Weights of a small mixture-of-experts language model, trained from scratch on English Wikipedia.
Size: 12 layers, vocabulary 16384, 53M parameters.
Training: a variant of Adam for the experts, 5040 steps.
Below are experts of layer 9 (counted from 0) of a mixture-of-experts language model. Rows are named router (the router's row for the expert), down (a neuron's output weights, with its number) and show model dimensions 256-383. Each number is 200 + 40 x the weight over its row's rms, rounded and kept within 0 to 999.
Before each expert's rows: "raises" lists some tokens whose logits its average output raises strongly, later layers aside. This comes from a sample of Wikipedia text that the model never trained on.

# expert 2
raises: "1", "3", "0", "2", "4", "7"
router,243,163,180,173,200,271,231,185,105,221,228,104,147,185,195,260,189,203,192,150,184,258,263,243,214,244,158,194,233,252,226,199,212,214,247,204,211,165,194,203,218,183,227,204,178,212,192,165,252,164,192,218,149,141,216,209,149,194,257,250,205,211,183,129,120,220,219,147,111,193,183,199,218,167,301,231,201,247,187,233,185,216,202,191,264,247,159,148,200,186,170,162,163,212,175,207,215,116,222,256,177,163,160,175,263,154,141,166,199,247,185,219,191,192,209,308,204,173,197,218,212,262,188,175,205,224,221,242
down8,297,289,220,224,199,162,215,298,241,224,184,168,201,107,196,182,164,221,253,192,237,161,201,198,185,171,207,217,138,206,203,139,219,222,167,239,219,169,185,210,176,269,210,172,262,228,234,194,264,207,226,170,217,164,277,198,136,211,198,163,149,162,255,152,192,209,175,139,172,187,155,226,248,243,216,258,131,177,246,229,190,212,169,228,181,160,235,194,247,225,206,265,178,232,228,231,268,184,147,172,177,171,247,192,239,238,253,79,219,217,261,213,221,175,192,280,215,210,152,246,211,260,213,285,167,196,246,191

# expert 6
raises: " he", " she", " s", " w"
router,256,200,173,126,178,274,220,156,147,215,236,170,175,193,183,237,165,199,291,250,245,250,281,235,270,304,141,191,203,230,182,200,237,156,262,231,234,192,111,174,225,171,189,131,215,223,224,170,196,199,234,238,154,154,256,147,185,119,193,245,156,232,157,195,184,188,224,150,184,217,172,246,121,188,249,263,147,194,228,202,229,222,169,125,248,205,188,126,206,178,152,173,176,180,174,175,253,203,186,245,175,162,159,140,200,142,174,250,160,244,138,190,213,229,185,250,149,245,199,155,195,217,226,156,244,217,217,213
down0,213,171,198,193,241,206,181,178,194,162,135,173,280,235,174,175,247,152,207,207,272,227,218,236,198,193,207,230,264,201,192,193,214,147,210,241,148,130,194,203,184,192,179,219,148,141,244,263,236,195,176,211,170,219,178,254,212,154,211,194,248,198,175,269,151,132,191,178,272,267,212,212,128,188,222,214,138,127,184,132,213,224,214,258,270,155,189,218,211,244,207,215,208,44,202,226,182,276,186,167,221,276,211,207,247,202,131,228,256,221,213,261,214,206,186,229,212,266,198,280,190,140,308,211,242,184,183,269

# expert 9
raises: "1", "2", "5", "6", "4", "7"
router,214,140,211,173,242,202,202,170,145,203,202,163,164,178,161,238,166,247,175,224,193,183,268,231,196,249,82,253,234,222,192,176,225,162,212,181,232,204,157,217,179,142,249,169,203,206,202,163,185,153,181,179,172,194,198,183,211,106,220,208,163,247,166,149,215,227,234,174,128,202,157,152,169,231,263,191,247,210,241,177,190,182,232,185,307,311,157,172,191,174,154,241,198,220,232,202,239,115,226,266,169,149,133,114,202,154,136,162,200,189,201,194,182,208,214,192,172,234,215,224,220,190,201,179,211,175,160,261
down0,193,185,183,200,193,277,146,220,221,246,182,220,290,107,155,173,166,217,229,191,154,184,202,212,203,236,163,195,255,246,170,230,273,259,156,179,243,177,183,177,127,169,172,179,280,158,149,234,248,191,220,177,271,212,294,245,206,301,229,183,264,192,205,211,188,113,232,241,211,213,230,180,276,179,289,162,195,168,255,211,220,172,179,194,169,258,165,245,197,183,223,193,189,169,216,181,223,231,173,190,171,159,193,186,160,209,253,166,171,184,208,160,238,223,187,202,165,203,186,223,165,252,321,211,131,191,244,273

# expert 3
raises: "ow", "um", "am", "ut", "a", "ur"
router,255,186,243,111,196,244,216,127,163,163,191,165,127,227,193,270,186,241,164,160,283,198,206,275,214,229,203,214,247,304,232,164,167,166,241,177,194,144,189,196,234,166,210,197,228,275,173,180,204,176,146,179,154,175,279,191,164,183,213,237,183,249,141,161,153,208,243,165,183,154,189,164,186,180,224,174,155,214,161,193,189,245,194,220,272,287,224,170,198,176,154,284,157,223,233,219,202,140,197,231,187,153,113,131,237,210,179,175,162,292,204,182,224,186,179,238,131,216,200,192,236,212,202,192,265,272,236,199
down0,135,226,198,290,174,189,243,118,148,190,171,249,124,141,237,264,280,225,208,147,271,198,214,243,271,226,156,155,182,251,145,189,170,215,215,193,198,201,214,215,148,239,120,224,225,185,189,240,311,222,162,271,209,133,260,180,160,202,169,172,172,194,177,185,217,160,234,197,246,267,195,237,90,173,183,237,222,282,233,166,170,165,230,189,207,235,219,280,182,104,241,225,259,205,256,196,124,121,183,211,191,106,113,210,204,143,206,171,233,197,232,233,125,92,201,177,238,202,170,162,208,255,164,188,110,163,226,264

# expert 13
raises: "\n", ".", " T", " P"
router,248,208,234,192,197,277,200,192,189,261,183,143,127,228,157,274,191,227,209,181,215,241,186,262,188,223,117,177,271,249,252,156,195,155,241,192,163,202,175,186,181,145,213,174,205,243,268,177,201,216,197,191,181,187,282,134,216,82,255,229,166,225,237,163,183,303,265,158,184,192,167,209,249,190,270,229,172,230,206,162,169,234,207,131,313,225,192,151,176,159,117,139,155,241,183,176,255,154,191,214,150,191,174,120,186,179,147,135,155,293,173,176,249,147,248,196,160,213,161,251,164,186,215,183,226,244,231,202
down8,268,182,194,263,178,216,149,211,225,227,207,204,232,210,108,228,196,128,226,182,219,210,201,224,133,162,187,200,175,243,214,256,182,193,220,176,149,166,208,224,189,203,232,197,191,221,212,206,187,230,223,255,197,240,195,206,208,222,144,134,184,200,149,306,184,229,142,213,226,144,217,101,281,237,140,218,163,220,215,206,209,241,209,153,204,156,242,261,142,186,146,149,158,196,182,172,308,258,174,186,220,237,293,170,245,179,189,220,223,211,199,209,217,199,165,181,235,232,126,221,173,202,200,259,202,209,176,146

# expert 1
raises: ".", "–", "-", ",", ", ", "/"
router,266,172,267,138,134,230,242,91,106,228,217,218,170,151,173,233,162,267,191,195,269,220,232,168,218,236,190,275,233,264,225,227,126,203,231,236,178,224,164,178,200,147,202,146,181,223,217,126,200,186,219,227,158,178,164,184,232,146,190,203,184,246,160,203,125,160,249,180,164,191,179,166,199,194,237,263,140,178,178,183,188,225,190,164,289,204,181,188,211,98,170,193,178,219,162,166,240,135,178,271,184,162,172,216,244,183,172,167,153,251,146,202,233,267,212,266,171,250,210,191,225,210,259,169,189,242,177,245
down8,233,180,174,184,282,209,229,180,205,193,203,172,115,177,199,228,162,184,114,151,244,148,214,217,230,202,202,156,206,167,176,211,279,186,144,138,218,190,215,250,226,185,146,135,232,119,210,173,172,117,211,161,229,250,145,241,224,178,189,233,159,252,176,189,180,177,157,184,150,198,248,250,240,106,213,191,211,237,188,232,242,168,190,239,56,152,215,212,249,195,257,222,229,238,237,177,111,219,252,158,214,183,191,135,182,150,109,163,228,197,156,236,218,252,107,236,191,227,162,242,196,189,151,201,250,206,229,198

# expert 10
raises: "\n\n", "\n", " The", " In"
router,231,149,225,116,163,253,230,175,209,221,218,168,155,208,224,277,164,223,200,175,262,246,265,245,254,234,116,165,238,211,220,217,178,143,225,227,209,157,217,240,193,184,210,172,132,279,249,99,212,251,214,293,116,160,279,159,230,73,181,187,177,188,216,197,141,199,234,173,148,188,161,259,194,164,223,225,130,194,228,162,229,193,161,179,294,222,179,176,193,182,161,237,140,256,216,172,216,162,201,254,162,189,126,122,249,180,113,202,176,265,216,199,242,242,270,272,213,240,207,212,200,208,203,180,246,215,170,218
down0,169,188,213,138,144,234,190,159,169,183,179,172,274,184,210,179,163,172,198,210,192,201,253,192,209,180,197,214,232,227,194,217,216,113,288,200,201,239,131,194,227,255,181,212,221,238,185,185,168,172,187,187,179,227,227,129,230,224,187,280,137,182,140,160,251,190,155,233,172,207,267,163,217,152,149,183,215,164,269,245,134,228,215,236,247,171,200,233,152,262,189,158,179,189,215,324,248,209,232,192,219,175,205,230,180,175,172,235,184,193,198,206,201,56,158,262,111,265,192,121,172,234,241,152,164,196,203,182

# expert 15
raises: "ing", "ed", "ed by", "ing,", ".", "ing and"
router,209,231,201,153,143,213,206,136,113,239,254,162,224,185,160,227,185,170,234,228,219,241,220,247,268,225,199,218,220,238,262,168,216,171,246,184,165,147,132,199,191,190,210,164,213,182,252,147,202,191,184,199,151,177,201,122,136,124,203,218,154,218,176,154,152,170,193,125,134,204,153,170,146,203,215,260,230,243,242,235,220,206,252,189,196,269,197,166,219,148,170,178,155,246,145,181,236,195,154,273,179,171,144,202,252,155,161,213,191,220,170,192,179,200,195,255,221,253,255,169,215,195,218,197,258,237,185,259
down0,213,226,174,248,187,241,207,150,183,152,156,259,173,165,174,242,239,236,188,217,186,241,213,183,235,187,163,181,215,209,224,165,182,144,180,168,221,212,159,185,185,155,151,189,234,220,157,227,250,158,237,144,255,168,238,161,227,174,200,193,231,195,202,200,195,179,194,204,172,197,142,223,220,167,180,192,225,220,238,230,254,179,190,226,183,239,187,223,172,236,206,196,233,156,219,290,261,235,251,172,144,231,151,257,149,132,185,267,183,200,199,152,199,173,220,134,190,199,153,159,204,207,230,163,201,161,208,194

# expert 5
raises: "ort", "l", "iz", "io"
router,223,179,257,174,177,274,230,144,213,190,222,164,183,212,153,277,155,219,230,243,243,195,273,226,233,227,149,250,260,210,195,182,213,159,210,172,219,188,207,251,182,124,168,155,204,215,243,168,191,241,224,207,180,126,243,173,158,153,220,244,289,251,209,123,222,189,174,217,191,267,157,225,153,170,229,163,194,246,276,186,213,222,228,141,190,214,155,120,207,160,194,150,175,271,222,217,220,117,187,227,232,137,197,205,185,211,150,196,111,253,168,217,195,199,200,202,177,273,285,184,191,225,178,190,234,262,206,243
down0,218,147,184,209,221,261,139,212,233,182,264,155,130,202,186,235,249,256,266,213,300,162,246,265,207,196,177,164,105,171,190,203,199,146,152,245,181,276,190,186,177,198,222,193,128,220,317,181,256,224,130,193,185,246,202,141,205,256,167,204,188,218,171,214,211,195,194,219,243,170,193,148,167,188,252,175,151,136,214,129,232,243,248,241,179,119,235,290,276,154,276,171,161,200,227,153,150,145,204,140,221,243,216,85,221,202,251,298,153,187,171,190,166,175,203,219,232,203,198,190,182,193,192,192,259,143,206,214

# expert 0
raises: " and", ",", " (", " ", " G"
router,244,194,223,183,161,260,221,174,172,268,193,188,133,192,202,257,128,220,231,192,291,267,219,261,218,292,142,245,213,206,217,177,158,170,222,212,212,200,187,164,201,165,151,177,165,255,268,177,236,199,238,225,130,186,217,163,175,172,212,213,182,218,189,153,200,158,217,157,126,204,195,219,188,158,292,251,226,179,187,123,203,194,164,178,226,207,184,196,166,166,217,192,134,292,171,204,246,138,115,274,190,191,156,159,246,167,171,173,152,184,159,185,201,186,203,221,151,243,188,201,228,202,132,124,230,214,159,247
down0,212,245,119,180,224,163,217,175,226,224,238,261,225,221,268,224,177,190,199,169,186,121,214,139,215,175,231,199,255,212,217,255,205,195,290,288,196,182,187,275,169,136,214,156,232,180,133,149,196,233,219,280,138,175,236,220,184,165,128,154,206,213,278,193,244,224,208,249,212,232,175,183,209,191,205,133,242,234,138,201,227,219,190,164,167,145,188,152,173,141,233,135,256,255,170,209,243,175,176,192,254,156,180,221,228,213,261,241,248,225,176,184,228,209,149,201,277,223,94,241,126,229,145,214,260,166,252,171

# expert 8
raises: ".", ",", " S", "th", " in", "–"
router,204,162,204,172,217,289,252,202,125,194,207,176,158,202,227,231,180,230,256,204,189,261,268,239,205,184,156,234,259,243,186,136,186,164,277,187,192,211,146,209,263,164,188,155,209,220,233,142,220,148,205,158,134,175,182,187,201,140,274,253,148,251,213,148,152,205,184,193,171,196,175,145,150,168,238,250,213,178,188,186,222,231,165,163,235,186,166,161,214,137,187,211,185,189,155,177,203,153,181,230,185,160,109,168,250,183,168,204,215,218,242,202,239,236,226,260,168,225,229,263,180,264,210,210,271,207,176,202
down8,205,207,177,199,216,225,188,264,161,167,191,177,270,206,262,202,160,219,180,124,166,185,260,156,183,254,197,139,240,131,192,140,178,236,142,179,191,170,252,265,208,183,192,223,284,191,172,243,163,153,248,240,276,168,179,273,219,237,221,245,165,124,215,193,212,102,186,164,264,198,140,303,244,158,217,170,280,196,276,119,142,155,224,202,148,219,235,188,205,223,170,189,249,203,178,123,200,214,223,272,218,157,228,205,162,226,181,192,272,211,247,231,227,291,209,204,186,282,207,222,177,190,212,259,234,175,246,219

# expert 12
raises: "T", "P", "C", "D", "S", "M"
router,185,143,230,173,235,233,184,168,116,186,227,122,167,227,204,244,117,200,219,195,259,242,249,259,240,221,146,163,247,240,255,183,114,125,212,179,194,213,234,206,235,187,219,180,169,271,231,187,191,140,245,221,250,181,236,139,188,170,242,196,155,224,217,151,155,201,250,135,184,180,179,141,117,129,212,243,142,163,189,235,242,239,213,184,247,231,152,195,223,145,153,234,142,266,186,177,228,138,183,270,166,160,143,153,245,185,163,250,144,234,173,157,212,208,226,221,140,279,165,209,239,162,281,161,232,204,138,237
down0,218,157,174,180,190,169,174,200,182,228,107,149,204,182,185,150,202,237,245,233,200,218,192,132,184,188,232,191,194,197,230,259,153,183,184,187,275,234,155,169,229,196,211,214,166,193,266,232,186,152,183,172,165,173,177,197,190,174,254,305,245,222,209,217,169,190,231,213,212,175,214,148,169,203,256,188,218,127,229,233,152,170,226,136,145,204,210,228,280,267,210,235,276,173,193,157,173,206,190,112,185,138,203,181,156,135,214,201,226,217,151,197,230,92,245,253,232,176,239,237,200,253,206,164,226,189,236,254